Weights of a small mixture-of-experts language model, trained from scratch on English Wikipedia: a variant of Muon for the experts.
Below are experts of layer 6 (counted from 0) of a mixture-of-experts language model. Rows are named router (the router's row for the expert), gate (a neuron's input weights, with its number), up (a neuron's input weights, with its number), down (a neuron's output weights, with its number) and show model dimensions 320-383. Each number is 50 + 15 x the weight over its row's rms, rounded and kept within 0 to 99.
Before each expert's rows: a language model's description of what the expert responds to; "mostly gets" lists some tokens that are sent to it at least half of the time. This comes from a sample of Wikipedia text that the model never trained on.

# expert 9
It responds to: Descriptive adjectives, nouns and suffixes after a or the in prose, such as home, back, local, smooth, rock, -ical, -able.
mostly gets: " home", " back", " local", " debut", " gold", " air"
router:34 62 54 61 31 36 67 70 35 34 90 24 48 41 70 37 49 57 45 25 36 52 49 29 47 37 67 35 66 62 37 73 37 58 36 63 52 48 62 68 62 62 52 37 25 50 69 51 56 63 53 39 81 75 62 61 33 42 17 53 55 63 53 25
gate0:57 71 29 78 39 35 65 52 42 61 62 63 33 87 76 41 58 35 62 34 44 53 39 21 45 56 43 32 62 52 44 58 45 38 35 47 38 49 39 38 69 48 59 34 49 39 35 35 40 34 54 49 38 45 30 44 61 54 64 54 46 48 48 48
up0:51 61 46 45 65 24 28 51 45 25 42 56 31 74 48 57 45 47 28 48 19 57 57 15 22 44 17 89 52 43 28 55 46 47 37 61 63 36 53 36 50 75 50 24 36 53 40 70 45 49 30 58 62 53 49 52 54 54 40 52 48 45 50 48
down0:24 49 67 30 63 51 63 49 40 52 71 60 65 40 34 40 40 57 57 55 55 90 79 52 64 28 33 52 47 62 68 26 57 68 46 16 47 43 52 60 38 42 27 58 58 47 63 39 41 66 52 44 47 42 40 71 39 49 31 44 24 30 51 53
gate1:43 47 48 67 24 53 61 55 57 45 61 52 65 71 48 63 69 71 55 45 56 39 28 52 81 62 51 67 41 71 55 34 38 52 36 53 54 64 33 52 51 31 23 65 40 61 55 43 66 67 72 63 62 52 48 34 48 39 59 47 36 58 38 39
up1:34 46 45 47 50 56 33 83 35 24 55 35 58 73 32 57 26 57 67 50 59 49 68 66 54 46 63 50 49 72 63 13 76 37 38 36 38 55 75 53 59 83 65 27 51 43 73 22 39 47 60 54 58 54 50 41 32 15 30 40 51 91 81 60
down1:52 62 35 51 27 41 25 50 45 72 27 33 59 23 48 42 52 55 61 65 50 66 50 73 60 49 52 39 38 39 81 34 26 33 40 59 44 69 38 50 49 51 45 55 78 45 46 80 62 53 51 85 40 44 32 46 35 66 46 21 65 43 40 45
gate2:54 67 57 55 58 45 63 61 69 50 31 49 68 14 46 60 70 47 81 68 52 36 38 15 71 60 54 56 33 32 57 24 43 17 58 46 68 63 50 56 28 46 29 25 72 58 54 57 82 40 88 59 44 31 35 45 49 43 50 62 45 57 50 54
up2:47 46 52 56 49 46 63 60 25 16 57 49 55 77 50 96 48 41 52 52 79 73 35 35 51 31 58 34 33 75 67 60 69 30 47 35 62 46 48 43 43 63 46 50 77 52 30 48 19 45 36 57 39 60 54 52 85 61 63 50 60 38 06 86
down2:30 60 91 50 73 36 75 64 58 59 65 73 57 59 60 51 54 52 48 39 35 57 52 49 51 52 63 28 69 55 32 41 30 62 46 61 27 38 56 46 42 36 77 84 47 48 29 29 45 59 59 17 37 39 65 14 41 68 53 53 59 49 46 52
gate3:30 56 39 80 36 31 45 43 35 70 49 29 30 53 50 72 65 31 28 44 47 42 38 27 75 46 37 62 29 16 54 66 56 77 64 38 60 40 07 45 53 28 66 39 41 48 37 45 30 48 70 59 65 54 46 49 69 59 40 47 45 58 73 63
up3:29 57 59 70 56 53 23 38 45 58 40 40 54 34 43 50 45 52 73 62 43 51 61 64 41 55 56 27 30 18 65 67 52 44 24 49 54 44 43 67 42 44 75 48 67 28 48 61 26 29 65 39 64 52 49 20 60 44 37 62 40 50 44 60
down3:47 68 46 35 63 60 74 43 37 43 42 58 34 57 35 61 28 60 62 33 37 32 69 60 26 63 58 22 53 52 40 73 46 34 51 46 28 34 93 44 49 73 26 40 42 42 37 43 56 59 38 45 55 70 67 57 65 56 44 24 69 59 41 90
gate4:56 70 53 76 53 48 76 48 51 66 43 27 57 58 57 60 72 55 54 71 64 35 41 55 77 65 40 30 68 60 73 59 24 52 12 46 61 40 49 75 66 38 77 39 22 45 90 68 69 46 66 51 49 39 48 29 66 45 38 49 60 68 44 42
up4:55 30 41 34 52 35 44 58 50 62 52 58 29 33 15 47 44 43 21 54 31 55 56 67 69 57 49 64 67 35 33 37 32 46 45 66 36 68 78 76 60 53 55 51 63 28 36 48 33 37 38 57 82 46 43 72 65 41 39 64 33 47 41 41
down4:40 38 42 44 59 59 51 59 62 57 48 59 61 45 56 61 21 35 79 35 46 65 35 56 47 77 72 42 32 47 54 45 61 75 58 20 49 37 62 42 33 31 47 53 63 52 35 68 55 31 28 44 35 39 37 73 64 63 73 75 38 48 55 32
gate5:38 37 78 43 65 31 58 63 55 55 51 40 70 29 27 76 45 58 66 43 32 43 62 65 52 47 32 35 63 78 27 35 29 48 64 42 52 23 74 50 32 65 75 63 53 40 45 67 60 43 58 22 38 28 50 54 58 57 36 33 44 37 47 68
up5:42 60 55 57 38 69 44 66 55 49 57 59 37 53 44 60 54 73 70 42 45 43 49 63 52 44 49 31 29 41 40 36 63 34 58 46 34 36 28 68 47 71 49 69 45 34 49 54 67 46 51 39 61 54 49 50 56 19 69 41 80 52 55 78
down5:54 61 41 48 29 55 55 68 71 47 59 52 63 65 54 67 60 25 47 41 59 42 57 70 79 46 36 40 50 33 58 61 46 50 55 69 59 45 69 40 71 33 41 60 23 41 42 50 24 53 43 24 55 45 40 63 37 31 60 72 48 53 50 29
gate6:35 65 39 50 19 60 13 73 20 70 75 36 72 38 42 50 42 75 30 66 57 38 32 70 50 51 34 75 45 47 78 50 28 32 34 56 34 46 43 57 36 54 10 59 44 56 23 47 28 44 21 63 49 77 69 52 48 52 62 60 59 65 62 50
up6:65 42 29 32 41 33 48 27 44 49 72 42 35 59 72 46 55 52 48 49 44 55 59 61 37 65 60 49 67 38 38 62 52 47 51 61 48 47 70 76 56 40 63 50 49 99 39 48 57 44 28 33 19 75 75 42 65 64 72 33 30 68 35 58
down6:29 60 30 37 59 14 67 78 27 58 21 46 46 44 60 48 46 60 54 39 45 35 53 36 35 12 68 53 46 71 39 57 62 65 26 53 65 50 47 45 28 42 34 49 52 20 51 35 39 58 59 38 26 58 34 39 43 49 63 46 61 67 91 24
gate7:47 41 51 62 55 16 32 39 54 48 63 58 57 70 33 43 18 57 48 58 46 52 65 25 76 47 41 74 20 57 58 60 70 38 41 57 44 41 64 58 67 39 45 38 68 62 34 42 61 50 68 49 45 73 53 50 46 60 49 28 74 59 58 33
up7:59 43 55 28 44 24 66 73 47 68 36 55 84 59 58 36 74 61 69 77 44 27 29 41 60 47 56 59 47 65 44 40 71 38 33 80 64 25 45 60 42 52 55 46 50 51 63 69 39 50 28 49 30 51 46 47 49 39 60 59 53 47 66 49
down7:44 61 43 70 49 28 26 51 32 26 49 58 58 39 56 68 59 41 22 44 37 52 53 45 45 47 76 82 57 24 42 33 50 48 55 31 37 61 81 71 55 14 79 52 47 44 47 42 63 83 24 27 45 60 65 64 43 15 31 51 24 61 58 30
gate8:59 63 46 61 67 36 57 49 72 79 34 54 50 32 39 59 67 91 78 26 56 49 22 31 64 52 44 29 65 54 39 66 44 43 44 64 50 55 46 60 51 33 51 64 08 47 52 66 54 60 57 62 39 74 55 61 47 70 52 76 52 66 90 24
up8:41 73 44 40 63 43 73 48 83 56 77 42 57 28 52 30 44 53 50 53 81 46 31 36 52 31 68 49 55 66 44 83 38 39 56 27 44 49 49 52 54 23 27 62 07 54 58 32 41 44 47 31 31 69 29 60 56 88 73 35 76 58 66 56
down8:49 29 64 38 38 79 54 63 27 47 56 50 46 59 40 41 52 33 44 32 31 43 72 54 56 55 45 67 34 33 56 35 79 62 56 26 67 53 57 56 74 74 50 43 63 71 44 63 42 51 48 55 51 40 43 59 71 28 58 40 61 62 28 60
gate9:35 78 32 30 49 50 52 39 61 36 36 57 11 58 66 59 62 62 43 42 68 60 33 53 38 49 48 50 48 79 49 77 35 61 27 59 80 40 50 52 56 53 83 59 52 42 32 72 42 60 65 53 44 47 72 48 74 50 40 35 70 49 57 28
up9:36 63 44 50 53 66 42 51 36 71 66 42 43 41 70 54 53 46 39 47 40 35 61 33 58 57 83 85 70 73 41 42 28 43 46 65 77 64 12 63 67 46 50 44 37 51 62 61 43 36 55 44 40 60 69 32 62 46 63 82 08 41 65 32
down9:38 54 53 77 42 65 55 41 64 55 53 47 53 62 61 32 48 73 55 61 46 79 48 75 27 50 50 34 38 51 62 49 32 62 78 36 42 41 61 53 50 56 65 84 59 63 69 66 74 38 25 44 49 34 31 34 50 41 63 50 60 50 44 65
gate10:49 55 30 46 10 52 47 74 56 51 34 39 75 61 64 38 44 33 53 68 32 29 16 12 37 49 52 56 65 39 53 49 64 81 64 43 54 65 41 43 33 48 37 91 38 32 52 62 51 40 33 49 53 57 80 50 82 63 47 52 56 38 58 28
up10:56 60 62 48 45 63 44 58 60 46 70 60 47 51 50 53 53 48 28 42 63 75 44 57 77 38 46 55 49 42 38 28 39 46 64 39 64 31 51 43 41 35 69 56 56 81 69 68 55 47 50 65 61 73 22 58 52 34 36 55 45 56 68 50
down10:40 45 50 52 25 21 39 76 50 57 42 41 47 48 37 25 31 46 56 54 50 45 29 63 54 28 88 44 70 33 65 65 72 61 42 29 40 58 44 47 48 50 49 40 42 54 60 20 68 54 37 57 59 50 51 59 43 15 42 78 40 52 40 51
gate11:44 66 54 48 29 69 60 61 71 07 49 57 31 53 53 63 54 62 47 61 57 52 56 55 40 49 91 70 25 57 42 43 35 37 46 36 51 78 78 42 62 53 61 76 62 33 30 54 55 30 29 55 39 65 34 40 49 59 48 65 59 50 63 46
up11:62 37 45 46 46 57 72 49 58 35 33 44 59 31 34 39 53 58 42 63 46 64 65 51 31 44 47 38 22 41 61 53 36 46 62 60 50 40 15 54 53 62 65 32 69 50 58 62 65 47 58 72 62 45 56 33 62 41 60 51 66 61 30 34
down11:57 33 44 69 56 92 31 26 47 53 27 38 44 79 33 44 28 36 45 39 53 46 52 20 61 64 67 41 56 45 37 53 29 62 76 53 48 36 40 81 27 38 38 43 63 51 34 55 67 57 51 36 47 39 56 44 72 57 13 56 74 51 54 57
gate12:40 35 69 55 59 47 42 42 62 33 47 41 34 46 50 38 29 56 21 18 48 22 36 50 68 61 50 51 32 37 75 31 69 57 62 42 62 62 72 39 46 50 22 36 44 42 35 62 57 52 70 44 75 54 63 75 61 70 64 00 47 71 63 45
up12:52 55 44 74 54 47 60 35 38 51 55 52 40 53 51 70 47 52 68 41 60 47 30 45 64 55 59 48 26 61 70 65 40 67 75 50 53 57 60 53 55 63 42 25 59 56 49 67 50 32 39 44 12 61 51 36 21 56 50 64 18 33 51 22
down12:63 56 37 44 61 53 45 41 52 32 50 51 22 64 21 61 51 43 43 38 52 62 31 73 51 40 59 58 39 49 31 56 40 26 52 48 38 70 56 66 35 60 16 71 65 32 63 63 43 49 69 51 69 43 95 50 34 26 52 33 75 47 74 59
gate13:63 50 38 51 29 68 38 44 64 42 51 54 52 37 65 48 62 36 22 46 76 68 18 56 66 64 59 44 58 22 45 30 48 31 43 58 47 49 49 74 39 45 61 43 70 53 45 47 49 60 50 77 57 72 61 38 31 36 20 38 68 86 51 34
up13:49 56 48 51 26 71 67 74 48 58 58 70 41 42 69 34 90 39 49 67 32 75 72 70 35 46 69 32 69 58 83 56 65 44 75 72 38 49 42 41 69 60 41 51 43 66 76 48 58 66 44 36 54 24 51 48 47 60 53 36 56 57 48 67
down13:43 60 51 74 64 65 37 31 39 59 47 43 29 76 56 39 72 73 55 48 36 79 20 73 40 66 42 26 72 52 43 71 60 48 57 24 35 56 65 38 67 67 55 39 34 50 29 39 40 35 60 56 56 41 47 48 49 63 50 17 70 77 59 39
gate14:41 56 57 50 65 51 50 22 58 44 23 48 37 72 62 44 34 48 65 74 64 52 33 49 46 81 50 63 56 58 88 57 25 41 44 48 52 82 41 52 56 68 55 32 45 60 63 31 67 57 56 64 49 62 46 32 23 37 65 47 45 72 48 44
up14:74 34 24 28 47 85 52 34 33 62 55 60 69 43 36 59 55 39 47 43 51 32 55 39 60 51 19 18 29 49 27 41 64 77 72 48 41 39 59 69 57 53 36 77 43 68 48 61 53 53 64 34 49 38 46 71 50 49 39 55 36 18 42 73
down14:42 70 39 53 37 40 35 52 44 31 43 65 48 50 64 42 49 52 14 45 46 41 60 47 46 34 51 47 60 70 46 39 69 45 34 51 58 54 53 45 45 37 28 47 58 28 53 57 25 56 67 39 63 72 50 59 56 25 44 77 53 68 69 47
gate15:73 44 52 52 53 67 23 61 30 44 41 32 53 52 40 96 34 45 32 50 27 71 38 41 32 54 44 77 50 60 52 33 79 34 32 64 73 68 75 41 59 34 82 52 64 42 50 40 64 25 30 54 44 55 46 38 23 43 65 34 37 64 71 52
up15:60 50 30 61 55 43 26 57 27 54 75 25 62 18 65 64 69 25 47 48 74 64 54 46 49 57 45 51 68 75 48 31 76 14 53 30 33 36 58 32 54 65 70 58 35 44 41 49 49 36 46 32 34 48 41 48 21 53 58 72 37 36 51 44
down15:78 50 51 67 54 61 45 19 22 50 39 41 37 32 68 74 52 34 43 68 34 40 47 44 40 46 63 70 56 51 70 47 37 47 50 47 54 50 47 48 40 55 52 59 83 63 26 54 81 23 76 63 60 55 55 50 47 62 39 37 51 76 51 87
gate16:81 49 37 31 47 29 37 37 37 62 45 60 68 74 72 37 39 41 36 76 60 78 66 52 45 41 45 68 70 32 59 76 54 28 74 35 81 48 44 39 56 38 50 30 97 39 66 18 50 61 43 59 22 78 27 59 31 51 51 56 63 57 30 61
up16:86 52 22 56 78 68 46 50 61 35 43 62 67 46 33 60 67 48 35 42 42 32 31 84 55 43 42 64 53 69 41 41 48 47 57 29 24 59 76 37 28 56 53 57 56 52 36 49 43 43 65 30 66 58 54 34 37 68 89 69 44 69 55 36
down16:46 41 43 73 41 29 37 41 30 46 69 45 62 42 64 48 46 32 64 60 54 80 59 42 45 41 54 32 72 03 68 32 53 74 43 51 73 64 45 50 76 62 53 37 59 54 50 38 54 24 57 57 68 42 53 45 21 67 28 48 49 41 68 39